config.toml
n_layer = 8
d_model = 192
n_experts = 64
experts_per_token = 2
d_expert = 128
d_shared_expert = 0
activation = "swiglu"
moe_layers = [0, 1, 2, 3, 4, 5, 6, 7]
router_score = "softmax"
normalize_top_k = false
routed_scale = 12.5
balance_loss = 0.0159
balance_bias = false
router_z_loss = 0.0001
init_std_router = 0.00929
lr_router = 0.00102
vocab_size = 8192
norm = "rmsnorm"
norm_eps = 1e-06
tie_embeddings = true
optimizer = "ademamix"
lr = 0.000544
beta1 = 0.9
grad_clip = 2.0
batch_tokens = 65536
seq_len = 256
train_tokens = 310400000
steps = 4737
dataset = "wikipedia_en"
Below are experts of layer 3 (counted from 0) of a mixture-of-experts language model. Rows are named router (the router's row for the expert), down (a neuron's output weights, with its number) and show model dimensions 0-191. Each number is 200 + 20 x the weight over its row's rms, rounded and kept within 0 to 999.
After each expert's rows: "comes before" lists some tokens at least twice as common just after its tokens as in all text. This comes from a sample of Wikipedia text that the model never trained on. Tokens count by the router's weight.

# expert 7
router,170,178,187,217,223,195,159,209,220,185,212,179,181,187,179,202,199,203,210,203,230,223,170,191,200,178,182,212,211,193,231,202,204,208,216,218,185,199,198,188,180,186,234,197,227,198,194,179,221,204,201,223,216,209,234,214,199,202,211,214,218,164,202,178,192,191,215,199,197,207,171,211,216,185,184,177,182,159,213,177,215,207,212,136,200,197,217,228,226,212,224,184,188,230,188,199,180,178,161,195,199,181,189,189,185,161,222,207,217,177,200,180,211,183,196,212,199,187,253,195,167,232,228,160,224,192,246,178,185,174,176,210,218,192,175,223,157,221,204,182,185,182,199,173,223,184,224,175,246,213,219,221,188,201,203,189,237,189,185,200,202,193,171,195,216,181,179,141,187,214,185,225,178,215,212,208,182,201,213,207,200,210,207,216,184,197,175,174,171,192,199,193
down0,176,178,193,239,195,183,212,154,201,209,193,219,184,198,227,203,191,236,170,187,223,172,198,187,202,179,167,196,195,183,165,210,169,175,195,201,221,227,182,209,202,178,215,208,216,178,184,188,206,194,189,181,189,238,192,199,180,215,158,167,211,166,172,190,176,210,187,176,224,162,201,174,197,204,188,180,211,180,220,198,183,165,217,179,215,196,204,196,231,205,182,180,181,206,187,166,179,214,170,190,199,255,187,154,194,218,191,198,182,219,223,182,204,226,176,203,169,215,207,199,159,194,191,214,204,226,186,202,163,189,225,171,197,181,220,188,215,213,184,225,215,246,201,189,178,191,190,217,192,195,200,176,221,157,233,230,219,249,199,226,203,208,190,210,205,177,189,184,204,173,211,214,199,204,177,217,213,187,172,221,195,171,179,206,198,212,215,217,179,191,200,211
comes before: " of", ",", ".", " in", ".\n\n", " and"

# expert 37
router,212,205,191,177,224,196,180,195,199,214,190,180,203,205,224,223,198,200,194,201,204,199,219,197,207,170,182,191,192,187,208,199,245,194,201,172,181,190,172,190,220,172,231,200,229,185,206,185,224,191,224,210,186,238,214,202,169,209,230,204,227,163,195,192,190,185,173,237,211,200,186,204,202,230,205,199,195,217,242,191,206,184,169,168,163,192,205,208,220,202,184,185,233,207,175,211,190,181,222,190,182,226,185,210,196,168,220,226,177,170,196,184,179,182,185,225,197,212,218,187,204,216,191,121,270,213,202,182,174,211,183,184,224,216,191,201,188,205,168,207,180,179,195,187,220,198,225,185,248,188,208,222,188,191,209,195,207,187,215,191,201,184,172,223,247,192,185,186,208,198,187,207,178,195,253,208,185,238,183,211,220,210,210,206,210,190,177,187,158,185,201,200
down0,180,161,194,241,202,195,212,227,200,193,197,200,212,206,239,201,205,196,210,253,223,218,152,192,203,179,233,207,228,206,206,225,197,166,196,211,199,201,201,225,212,222,194,214,192,206,202,211,180,171,214,182,190,258,210,221,179,255,202,211,199,191,227,185,200,196,230,205,199,160,218,201,196,214,223,232,236,226,191,208,177,195,174,199,204,173,191,200,175,235,218,200,224,197,212,208,219,173,202,211,206,215,199,197,222,198,160,206,220,215,202,214,187,206,228,199,184,185,181,185,194,232,207,194,208,213,210,223,208,196,231,180,194,210,209,210,232,220,213,182,234,171,200,211,203,214,185,198,199,232,184,217,172,208,174,188,174,187,210,209,208,204,256,213,171,219,225,189,187,159,221,194,194,177,208,140,200,212,190,211,198,178,195,200,201,175,158,207,218,174,195,233
comes before: " |", "3", "2", "1", "4", "0"

# expert 29
router,194,187,177,197,231,191,155,177,185,211,207,197,207,198,200,198,198,173,201,197,194,214,198,200,206,180,205,205,194,220,206,209,224,228,214,189,215,172,195,201,172,209,243,177,239,212,190,211,185,211,205,227,189,215,192,231,172,202,235,250,214,163,187,172,199,198,183,223,190,201,160,210,202,204,198,175,215,186,240,214,176,185,171,166,181,196,205,221,212,220,219,209,210,200,185,193,177,180,207,183,205,190,176,208,196,159,243,207,195,160,218,194,201,179,196,190,193,218,211,187,204,196,217,160,240,225,233,161,180,191,190,228,216,197,195,194,160,213,199,192,169,168,214,153,212,214,213,211,218,172,184,226,215,189,182,201,217,173,199,202,224,197,176,223,224,193,193,153,223,206,160,207,183,192,234,232,212,204,212,217,226,224,174,196,193,184,180,178,193,203,164,200
down0,177,202,189,224,165,185,199,188,230,208,198,181,185,193,192,231,212,204,195,187,208,212,232,248,195,239,197,151,186,178,209,231,189,241,193,229,197,218,196,197,204,208,228,192,187,175,187,211,202,215,225,210,220,178,235,199,176,235,215,220,198,218,191,191,191,190,225,208,143,165,207,156,246,190,166,175,176,185,192,206,206,199,216,207,194,185,222,203,178,192,242,201,232,194,178,232,241,206,190,180,204,213,196,232,206,207,194,193,199,207,166,197,199,200,216,195,184,164,197,221,207,252,204,144,186,206,208,204,197,206,197,200,201,220,195,199,216,173,226,190,206,192,241,184,190,220,191,151,206,220,193,194,211,190,196,184,214,222,193,216,195,221,216,217,188,211,198,195,197,180,203,212,209,192,255,208,182,189,199,184,181,198,246,195,190,205,203,203,180,217,218,178
comes before: " a", " not", " the", " been", " be", " an"

# expert 63
router,206,209,192,192,212,208,164,175,193,214,198,187,203,199,200,227,206,190,186,218,197,203,239,186,198,180,188,204,187,178,205,200,239,187,197,180,188,190,180,190,227,171,227,185,220,183,213,204,211,164,205,209,176,226,213,214,197,194,214,218,221,159,201,204,189,211,164,220,208,190,179,212,194,220,206,194,185,209,228,186,229,188,147,162,175,174,197,217,228,215,197,176,224,207,170,208,163,165,218,213,191,219,204,200,175,186,219,205,173,185,186,185,180,180,190,206,189,200,231,174,211,226,190,159,223,186,208,171,173,211,156,188,226,207,197,191,167,205,164,195,170,183,228,188,228,183,224,196,210,173,210,205,178,202,216,198,215,173,197,182,189,168,181,217,251,219,166,178,229,195,173,210,185,192,239,227,186,243,174,195,230,198,175,189,181,194,179,194,173,190,186,206
down0,202,203,251,230,205,199,233,178,196,213,209,212,206,188,177,191,186,184,191,162,214,200,205,200,233,178,185,208,187,220,231,195,220,210,169,182,183,199,220,196,173,204,235,201,210,208,192,205,188,214,168,229,207,176,184,196,218,213,180,201,200,234,219,176,201,207,219,197,222,204,168,209,196,194,178,198,200,185,208,202,223,208,193,192,178,184,207,218,181,185,177,195,189,181,205,200,178,227,184,183,194,181,217,212,189,216,201,218,217,210,203,207,196,178,167,214,180,191,158,239,204,198,198,280,195,210,169,173,157,196,199,233,212,188,165,181,215,210,165,194,228,195,220,199,189,200,205,195,202,161,165,230,217,191,161,210,179,195,219,185,171,223,204,198,203,162,204,206,186,238,195,199,208,242,188,197,197,188,204,258,189,218,237,219,171,197,225,201,214,232,189,230
comes before: " ", " |", ";", " |\n", "|", "1"

# expert 58
router,190,189,178,207,244,212,166,199,187,230,203,168,203,222,211,212,198,184,197,215,215,201,202,181,205,172,197,220,178,186,199,185,202,199,229,226,174,197,176,212,183,161,206,187,198,196,205,176,199,194,194,214,194,188,229,221,187,191,224,201,228,185,190,193,203,187,196,210,198,194,178,198,204,216,195,173,170,206,205,218,197,185,213,152,198,188,227,208,221,226,201,191,215,222,171,219,184,180,205,209,182,224,201,213,184,169,244,207,178,148,195,177,182,171,178,222,195,194,197,205,209,231,233,147,241,197,225,171,172,187,180,205,200,203,191,204,178,190,164,168,165,146,240,167,211,177,209,195,216,180,198,216,209,208,193,183,233,182,191,169,227,189,178,229,204,192,166,188,216,183,172,216,176,172,240,210,191,238,203,206,199,232,177,210,189,203,189,188,187,188,195,179
down0,204,197,182,208,190,202,185,230,182,204,206,161,181,200,177,227,197,216,206,174,188,213,212,199,178,186,232,182,218,232,195,239,201,214,180,196,158,192,200,220,230,182,172,170,170,168,184,176,213,209,229,195,177,213,203,157,181,221,218,198,168,207,183,204,178,179,206,179,202,168,205,220,178,263,180,193,196,196,193,203,196,205,208,186,171,231,189,226,196,193,193,177,179,207,220,188,202,223,202,180,192,233,209,216,198,193,184,225,185,239,200,183,221,208,199,185,203,211,227,212,212,191,161,214,209,233,162,206,177,239,201,183,147,211,202,226,220,195,210,205,162,221,179,164,186,218,256,174,208,197,188,211,195,205,187,232,190,193,211,224,210,207,225,216,210,226,209,189,178,235,215,187,190,203,209,174,221,217,172,170,189,188,199,209,220,219,202,222,200,197,182,183
comes before: " The", "==", " In", " He", " It", "The"

# expert 50
router,207,202,189,201,214,217,156,186,201,216,201,194,202,203,213,216,202,191,187,209,200,196,233,194,211,175,203,213,192,183,214,194,251,196,197,187,185,192,179,185,216,165,224,192,215,177,213,210,213,168,199,216,173,228,217,222,193,197,230,215,210,154,207,210,189,208,170,217,204,199,179,215,190,216,195,194,190,205,230,196,234,193,141,163,161,172,177,227,229,209,199,180,221,208,173,218,162,174,220,207,189,227,208,206,181,185,215,200,170,178,181,185,192,183,190,211,190,206,238,188,207,224,185,158,224,189,207,168,175,209,169,178,223,203,189,187,166,190,163,204,175,188,226,183,229,184,224,188,208,174,209,207,176,199,211,197,217,175,196,179,189,176,176,211,259,216,170,177,218,199,168,210,180,178,232,217,189,235,167,202,232,209,183,189,187,196,201,192,177,192,192,203
down0,212,208,185,209,200,200,219,237,181,177,210,229,244,224,234,162,207,211,204,173,205,250,217,189,193,183,208,210,204,190,187,193,219,211,201,143,211,206,219,202,136,188,191,228,185,201,203,199,207,206,212,216,213,201,203,218,184,216,198,190,206,218,208,211,196,170,197,164,174,225,224,185,209,181,233,203,217,145,211,204,182,205,198,228,235,216,197,172,194,202,173,193,226,191,207,214,213,196,190,184,218,196,214,202,186,233,168,199,189,226,184,175,195,228,204,195,213,186,210,220,220,174,137,182,196,218,182,180,203,208,238,189,185,179,161,225,220,214,225,214,221,230,206,198,226,223,201,212,187,202,186,174,185,228,195,193,186,218,181,213,215,194,222,211,163,185,214,241,194,212,204,187,212,203,209,196,235,196,205,175,202,171,218,190,207,204,190,181,181,205,226,156
comes before: " ", " |", ";", "–", ")\n", "1"

# expert 62
router,192,210,202,204,221,184,169,185,190,208,196,171,176,184,191,218,194,194,215,219,191,201,183,204,168,199,220,215,185,194,200,206,240,217,233,203,214,189,201,216,191,188,208,186,242,192,187,167,221,181,209,230,190,221,207,208,192,213,233,228,207,185,175,187,225,209,219,196,170,232,159,191,191,214,192,202,200,183,207,234,185,206,188,139,174,194,226,218,186,219,224,232,225,200,182,204,194,168,206,193,168,205,169,211,210,177,226,206,213,167,204,166,181,169,180,191,191,198,222,177,214,204,208,161,229,204,229,193,192,185,204,199,181,186,183,203,184,222,213,180,171,181,214,193,221,216,202,177,219,188,203,256,180,217,186,232,221,178,197,193,219,182,182,191,227,170,188,121,190,207,173,217,204,205,252,215,182,198,197,197,207,222,194,189,210,184,178,181,189,198,180,185
down0,208,207,198,214,190,230,180,221,175,157,211,222,218,205,141,210,231,199,187,204,163,231,205,202,190,186,173,197,211,189,204,197,216,233,188,187,201,155,209,207,196,196,241,184,224,222,197,192,173,216,209,192,188,199,216,188,207,228,168,177,183,175,199,225,200,248,166,194,163,203,195,197,188,220,199,268,200,194,202,217,187,188,187,180,153,177,167,204,208,209,177,223,206,177,219,212,166,241,211,209,148,187,202,181,222,220,193,215,185,229,196,210,179,208,223,186,210,181,200,207,179,179,188,219,211,210,217,223,225,196,201,191,222,182,217,240,211,209,186,194,227,213,181,198,190,207,194,206,209,170,212,233,199,189,199,206,200,214,188,188,204,219,195,188,222,207,224,213,199,195,163,193,216,219,187,193,234,219,224,228,190,212,182,195,233,203,187,196,224,250,203,199
comes before: " the", " a", " his", " be", " her", " their"

# expert 46
router,195,207,198,214,213,174,170,179,195,195,201,184,186,198,197,213,207,188,193,202,211,221,186,198,199,202,212,187,187,194,197,192,246,221,230,184,221,198,191,210,190,191,191,207,234,190,179,198,231,173,222,236,180,223,211,201,175,212,219,219,200,182,173,202,232,179,194,208,187,216,152,206,190,190,178,182,203,173,202,223,189,201,185,149,191,185,203,215,197,205,186,207,223,228,192,182,201,194,217,209,218,214,186,208,216,175,244,212,181,152,204,183,171,189,186,191,207,195,220,196,206,213,218,159,210,183,237,146,181,175,173,193,194,194,190,219,176,183,211,198,166,166,217,200,225,200,209,182,215,195,180,232,181,193,192,200,205,193,200,176,211,206,169,191,224,180,160,133,198,204,170,229,184,203,261,240,167,187,192,188,229,205,199,195,194,225,173,193,168,194,179,197
down0,195,181,163,229,243,203,224,194,214,179,215,182,244,220,213,191,215,218,205,213,231,209,198,256,198,188,183,200,187,236,205,182,172,205,185,213,198,194,195,196,163,212,214,172,187,208,209,198,197,220,201,233,188,199,239,212,202,207,172,170,181,209,204,199,180,207,183,207,235,208,198,204,201,182,198,180,204,182,207,199,203,198,232,203,240,201,201,182,233,198,176,210,168,187,221,167,167,209,196,246,194,205,151,197,158,194,201,178,198,214,203,223,231,220,223,201,217,204,182,192,198,206,193,130,204,206,237,187,215,158,196,183,183,201,212,209,181,217,208,191,224,205,169,191,200,201,208,233,194,190,182,182,237,219,178,211,221,209,168,208,198,237,198,205,203,201,199,177,217,172,200,170,188,185,206,210,183,203,196,223,178,230,222,203,196,233,213,157,182,205,219,210
comes before: " the", " a", " his", " an", " their", " its"

# expert 12
router,195,206,178,203,230,177,174,190,202,210,178,165,161,217,214,188,186,200,174,193,217,234,215,202,190,171,205,200,213,192,209,190,216,209,224,204,203,162,218,210,201,184,209,188,229,189,187,199,216,193,218,191,203,205,218,219,194,191,224,186,202,198,199,186,189,196,182,201,201,239,181,176,182,232,191,196,190,156,219,212,192,192,217,134,180,175,213,217,199,208,194,220,229,211,209,185,193,195,204,196,184,205,184,185,215,169,239,184,197,173,204,164,199,158,182,177,188,212,212,218,210,208,207,157,273,194,227,138,220,201,185,207,200,204,197,217,188,206,220,190,163,161,219,165,205,216,223,176,206,194,224,209,206,220,223,193,208,181,187,205,215,194,175,225,231,181,165,165,213,215,182,210,186,215,226,185,197,226,205,204,210,234,206,200,180,202,192,191,163,184,172,175
down0,200,200,221,179,203,232,182,200,233,163,209,166,230,198,179,217,180,214,179,207,163,197,260,202,194,182,214,216,189,201,194,222,238,218,212,241,189,200,193,210,174,182,194,213,165,189,196,209,199,205,188,171,228,192,191,193,178,202,160,184,236,180,187,172,215,202,227,210,190,200,211,165,180,202,176,183,238,196,189,172,176,173,217,196,220,224,206,181,194,199,181,171,203,204,234,187,210,184,188,201,233,205,180,175,196,217,199,222,196,237,195,183,211,203,213,175,191,193,222,190,207,183,168,193,192,175,242,185,170,192,152,208,200,211,197,174,210,111,193,200,214,201,193,171,221,224,212,191,205,157,215,199,234,206,208,185,191,209,204,198,212,222,174,204,230,183,207,210,219,202,228,197,219,206,207,199,212,207,198,212,185,182,191,181,216,187,184,223,201,208,214,211
comes before: " ", " Born", " Animalia", " List", " N", " Succeeded"

# expert 32
router,220,195,193,185,216,204,181,182,200,225,198,193,195,187,209,188,189,206,178,178,206,200,222,179,203,169,192,212,212,198,206,205,252,184,194,175,196,182,185,212,207,155,242,199,238,185,181,210,212,176,230,205,184,203,214,219,199,206,228,231,197,162,191,199,200,200,179,205,191,214,185,201,188,241,194,178,199,209,222,194,208,215,177,176,182,167,213,227,204,197,181,217,213,207,184,222,173,183,217,185,196,203,228,208,196,177,244,182,172,176,170,181,194,178,187,193,185,201,227,166,224,191,210,148,258,190,201,172,191,227,180,184,217,181,189,209,177,204,164,190,179,176,223,188,226,197,210,182,215,190,223,199,169,205,192,188,198,184,209,174,213,182,183,221,254,225,172,166,211,192,151,207,174,201,252,209,195,230,191,215,235,190,190,190,185,196,185,194,180,194,182,199
down0,207,179,204,219,215,205,191,201,202,192,147,218,182,190,206,201,208,225,203,170,165,211,201,197,185,183,162,200,205,198,217,214,193,229,191,208,197,240,165,198,230,229,207,201,194,207,181,230,206,176,179,215,194,200,224,226,237,184,180,195,174,213,176,198,199,213,193,170,219,234,190,201,200,251,210,213,245,186,194,228,216,194,209,190,203,177,208,195,149,195,204,190,198,212,194,185,213,216,204,178,200,194,207,166,192,187,182,197,194,185,179,195,197,188,178,210,208,214,242,266,203,211,218,211,201,216,175,212,206,234,184,208,217,204,175,219,229,177,176,210,229,194,203,187,217,193,205,172,195,167,214,206,202,181,254,194,169,193,212,200,215,209,202,170,169,219,205,185,239,187,195,189,203,192,178,197,222,179,156,188,196,215,211,207,188,206,165,148,233,171,176,211
comes before: " ", " |", "0", " —", "20", "–"

# expert 4
router,188,186,192,234,206,187,166,187,223,192,186,182,164,212,184,232,220,171,190,218,213,218,187,215,195,193,207,179,172,219,211,186,208,209,199,198,216,180,199,183,183,204,216,181,220,182,191,184,224,178,192,235,173,215,229,228,187,229,211,236,225,194,177,196,219,200,209,229,195,231,144,193,189,216,170,170,192,201,220,232,213,194,197,184,190,201,227,211,188,202,194,195,222,218,191,186,189,168,185,196,189,196,175,197,214,177,196,196,213,145,216,186,193,183,197,184,186,197,226,200,216,216,230,155,221,208,203,195,169,169,168,188,205,204,178,195,169,182,205,167,157,177,203,197,211,219,199,190,214,199,230,237,198,194,218,218,220,211,186,186,223,184,153,231,202,182,184,121,184,183,186,218,173,208,214,226,194,213,184,220,181,238,204,195,195,204,187,190,197,206,186,207
down0,156,213,185,161,188,206,183,213,225,209,203,207,197,182,203,201,188,190,147,212,185,172,204,196,152,186,208,213,165,185,225,191,214,182,175,204,189,241,223,195,209,216,209,186,184,186,219,207,208,195,175,160,204,217,232,181,224,192,210,195,189,224,197,210,217,210,197,218,170,177,220,171,181,194,200,242,205,188,202,202,176,178,219,198,190,186,194,210,238,207,199,143,219,179,200,187,220,213,202,198,170,178,184,238,226,211,192,150,202,239,174,205,196,207,208,161,211,210,198,203,176,197,165,227,183,155,188,219,188,208,209,221,223,202,177,200,184,193,182,189,205,196,235,204,187,197,215,207,190,193,209,156,207,223,182,220,210,205,220,182,182,196,193,151,208,199,190,241,187,207,183,202,219,234,180,198,201,226,182,194,188,186,204,257,187,222,194,195,191,214,183,205
comes before: " to", " the", " by", " in", " that", " a"

# expert 36
router,175,192,188,212,210,181,156,187,203,218,203,179,192,194,186,224,200,173,200,211,210,233,185,190,184,208,185,170,185,199,192,213,210,225,219,208,204,204,183,206,198,192,215,190,254,205,212,189,226,168,187,256,181,212,226,191,198,213,240,200,217,173,177,175,206,179,196,223,172,221,169,206,204,218,192,177,199,161,226,225,197,205,191,174,178,195,201,204,208,210,209,218,203,211,183,211,215,167,213,201,184,184,169,213,200,165,228,194,208,134,191,174,174,188,198,210,208,179,221,194,183,205,213,173,222,223,225,151,181,179,197,207,204,183,165,213,183,222,213,178,178,191,206,193,220,199,206,176,234,210,191,247,209,205,187,214,238,204,214,197,250,207,188,209,203,203,159,167,194,193,178,235,180,202,252,210,184,215,207,185,215,199,191,199,196,208,171,184,194,203,173,196
down0,215,195,199,246,198,201,210,224,201,237,197,239,226,220,223,192,205,244,209,200,179,195,201,184,194,194,200,174,176,179,233,160,188,219,176,208,183,231,212,194,174,210,254,176,211,175,215,162,200,236,205,210,219,189,200,201,203,187,187,184,208,188,216,206,225,156,184,204,203,206,195,198,199,225,187,202,194,195,210,193,241,224,195,186,216,212,201,186,175,186,238,255,193,212,229,207,191,175,175,202,194,214,233,213,180,171,192,217,183,180,216,218,201,212,220,222,188,205,181,209,192,244,238,208,200,240,194,190,215,201,192,187,216,195,182,186,232,192,188,211,179,202,211,194,208,182,233,231,198,201,219,203,216,196,222,198,209,239,215,219,190,227,192,243,201,152,193,208,206,210,234,241,204,199,209,218,176,205,210,195,202,226,205,198,197,222,184,186,214,172,243,172
comes before: " the", " he", " it", " they", " she", " a"

# expert 42
router,176,188,194,199,220,200,156,185,220,230,208,178,198,203,177,222,210,175,172,198,225,202,178,202,199,158,201,189,183,206,214,218,212,210,228,200,197,219,186,198,198,206,242,175,228,219,218,199,217,190,181,234,220,185,222,212,190,208,205,224,226,188,198,171,202,197,183,231,180,211,175,194,211,209,202,194,167,173,209,208,219,190,212,168,190,178,197,218,213,198,200,188,190,219,191,192,201,158,189,210,197,179,168,218,184,146,209,221,182,159,171,194,181,182,199,228,212,200,205,194,196,214,219,163,231,216,219,166,182,184,218,204,183,175,168,209,172,220,213,174,198,179,237,146,231,183,209,203,219,212,190,214,217,205,211,214,239,204,190,215,222,203,165,228,217,206,156,177,212,215,159,217,154,210,219,222,187,236,212,212,221,197,195,201,161,212,186,190,202,196,198,209
down0,207,233,216,182,152,200,189,191,177,220,244,261,203,191,185,191,192,187,210,215,196,213,212,218,214,223,218,193,193,190,210,206,210,179,184,172,213,179,155,212,211,238,206,218,193,263,221,222,210,203,188,192,201,208,190,194,192,185,180,208,201,206,226,191,209,210,204,209,184,206,202,209,165,203,200,220,188,214,184,192,196,209,170,221,203,179,158,182,196,214,151,194,216,219,191,192,208,218,238,208,193,180,202,202,173,218,207,184,194,209,233,196,195,222,189,246,196,194,141,195,181,177,196,274,216,171,149,189,219,214,200,193,189,208,206,190,244,202,195,218,217,214,204,192,190,212,200,198,206,189,192,222,200,183,180,158,202,190,198,204,220,205,231,173,204,250,229,186,200,194,225,190,185,208,234,187,191,217,199,201,185,208,198,217,187,201,228,210,225,206,197,188
comes before: " was", " is", " had", " has", " are", " were"

# expert 47
router,171,169,188,227,219,179,169,195,198,196,200,180,192,190,186,218,192,169,190,197,234,217,182,203,184,184,187,194,201,223,187,180,224,220,219,211,186,198,206,208,195,208,225,164,218,202,198,206,186,186,190,241,216,194,206,215,183,209,190,216,224,177,186,173,216,179,179,226,167,201,155,198,177,205,183,180,198,179,214,208,187,199,187,183,195,209,203,221,222,190,196,195,190,212,220,184,195,200,187,180,187,176,182,234,192,167,188,181,240,144,220,208,192,172,192,211,222,186,209,197,199,218,223,153,235,220,224,153,176,175,162,198,202,202,177,223,164,233,199,167,187,172,202,177,236,225,199,197,222,177,189,243,202,181,186,184,226,211,195,198,240,190,157,202,198,201,149,152,202,188,202,223,184,220,218,232,189,198,178,191,213,204,203,197,198,194,183,188,201,201,190,180
down0,195,226,246,183,185,186,188,205,214,207,184,150,223,189,205,194,206,199,248,211,188,211,213,175,235,230,210,200,172,202,201,199,212,192,184,186,233,219,193,188,191,190,201,209,196,209,207,209,200,188,207,219,187,205,204,186,220,248,217,195,169,176,208,206,233,187,215,185,199,222,239,244,179,223,212,186,194,200,212,213,195,204,171,213,200,195,190,209,225,199,229,223,181,187,207,215,212,185,214,163,222,209,168,166,210,210,218,168,203,164,147,203,195,197,179,206,222,182,216,221,185,166,199,214,188,197,221,221,189,246,215,212,254,185,174,172,212,198,203,236,167,171,213,215,205,199,201,193,190,212,185,185,199,223,158,204,173,231,218,211,207,193,224,174,195,182,206,205,205,197,207,255,210,201,189,184,181,200,205,213,192,218,221,218,193,220,187,191,193,203,138,221
comes before: " as", " been", ",", " to", " a", " than"

# expert 28
router,178,206,184,186,232,206,169,182,199,217,201,159,187,213,221,209,194,194,206,207,201,201,199,192,215,171,207,209,203,201,202,188,236,180,217,184,198,157,187,216,200,163,204,190,234,189,198,210,197,170,205,215,194,221,216,196,183,210,219,205,229,172,202,206,187,203,203,230,210,212,174,203,181,200,189,189,190,192,238,231,214,188,181,156,179,179,209,221,222,218,184,204,214,211,180,198,175,178,191,207,179,189,211,188,176,162,239,205,183,154,189,178,179,170,179,195,209,189,212,191,200,227,198,126,234,196,207,175,163,196,170,197,210,204,194,165,163,204,170,183,173,164,248,194,211,177,215,198,239,188,211,203,202,204,206,199,206,166,187,192,172,206,191,219,234,197,193,173,208,199,167,226,171,170,225,221,199,247,192,211,224,192,206,211,177,207,197,202,191,198,206,170
down0,149,211,199,212,200,184,181,196,203,195,177,225,186,182,205,211,199,205,227,205,193,199,188,200,185,197,161,151,220,227,199,201,166,168,193,210,178,212,226,171,182,215,191,195,233,208,183,166,224,190,217,196,237,211,208,228,195,211,167,216,176,233,233,165,181,197,188,191,194,232,191,178,205,196,188,217,207,187,200,178,219,166,238,205,190,170,184,191,195,224,237,203,211,212,207,179,208,184,195,209,232,159,228,217,216,204,220,171,200,181,237,221,233,180,208,231,186,155,208,184,190,212,242,168,174,232,182,203,209,210,212,193,190,205,202,181,212,238,189,196,184,221,183,206,205,178,160,208,221,205,219,188,201,154,188,210,192,217,208,189,181,207,190,199,228,183,196,171,201,194,188,194,229,194,166,215,195,187,156,208,192,218,214,211,205,165,164,193,209,213,204,195
comes before: "0", " The", "1", "5", "2", "3"

# expert 60
router,195,185,217,217,219,199,185,195,182,213,195,149,183,235,200,186,204,183,201,193,185,211,205,177,198,184,204,213,223,185,208,199,219,210,236,192,223,185,189,222,194,177,211,204,236,209,191,164,232,208,184,195,181,185,190,215,208,182,219,206,236,211,197,168,183,186,199,199,206,188,180,205,201,202,182,184,190,173,209,177,201,208,208,177,199,197,216,224,213,206,216,222,199,218,176,169,177,168,196,240,203,234,178,187,176,176,251,210,169,177,185,184,204,167,183,189,190,188,220,188,180,235,196,136,228,193,208,191,199,198,177,209,210,195,165,183,171,194,180,180,142,168,237,177,228,187,243,178,226,186,188,224,186,226,197,183,194,176,199,196,197,166,170,215,233,191,165,191,188,217,184,201,218,202,238,206,201,224,201,195,221,182,192,206,180,194,202,180,168,196,182,173
down0,197,183,204,194,205,193,191,202,249,204,199,213,193,220,189,179,219,205,244,220,195,202,221,202,186,196,187,197,193,208,208,183,208,173,225,198,196,179,152,212,203,181,183,239,207,197,223,228,191,190,172,213,189,209,201,222,207,214,197,215,218,206,194,172,207,191,199,215,172,205,197,210,194,170,188,167,185,226,212,181,162,199,209,224,187,207,201,221,160,214,206,188,192,190,167,174,219,226,236,212,177,219,224,195,143,202,218,210,212,233,213,229,193,216,225,186,193,207,202,221,209,206,195,212,203,179,201,207,194,229,233,164,212,221,231,190,219,189,222,217,227,186,182,178,188,196,193,165,204,180,191,205,193,195,187,216,213,238,146,249,192,200,207,221,232,225,200,186,242,163,213,242,234,196,171,165,194,185,185,198,173,201,226,196,200,202,201,178,234,169,173,180
comes before: "=", "==", "-", "The", "===", "born"

# expert 39
router,204,209,187,189,205,212,152,180,195,221,190,180,197,202,207,218,203,173,186,211,196,198,232,185,211,177,199,200,187,187,210,190,237,198,204,189,180,185,193,197,223,165,228,179,228,177,211,199,216,161,203,208,175,215,209,208,187,191,226,232,223,157,204,211,196,205,174,228,209,194,183,219,201,215,201,191,184,201,229,179,219,189,150,160,172,167,191,226,235,207,193,181,218,203,174,205,170,165,213,210,186,223,211,208,172,189,211,195,173,185,180,188,187,189,180,201,198,193,230,181,199,225,184,149,230,193,199,165,175,212,172,189,224,195,202,185,165,202,168,196,176,185,225,181,238,182,225,192,209,174,211,211,176,188,210,195,209,184,195,174,195,174,181,220,257,215,169,183,219,198,175,204,174,189,226,221,190,246,176,196,233,200,179,200,186,195,185,198,169,191,186,205
down0,206,204,207,189,186,193,171,212,194,236,194,189,172,214,164,207,179,194,222,231,181,210,225,175,207,173,153,223,182,198,177,163,225,213,194,210,164,189,217,201,188,201,170,199,216,177,216,202,202,197,219,196,221,185,249,211,240,181,216,200,193,208,170,189,181,175,217,217,196,197,188,171,214,199,204,178,180,180,210,216,163,202,207,222,177,174,208,189,190,178,184,183,212,170,241,206,189,202,187,163,213,168,199,217,194,211,196,171,202,184,208,196,237,177,202,194,211,196,183,230,238,183,213,243,173,186,178,181,182,188,193,207,191,179,223,183,195,217,224,200,253,201,198,176,234,193,179,215,199,218,198,170,190,210,183,215,183,220,233,193,190,211,201,225,180,204,231,219,229,199,221,175,173,165,171,198,215,184,238,232,182,204,166,190,216,207,178,179,216,192,188,215
comes before: " |", " ", "|", " |\n", "0", "–"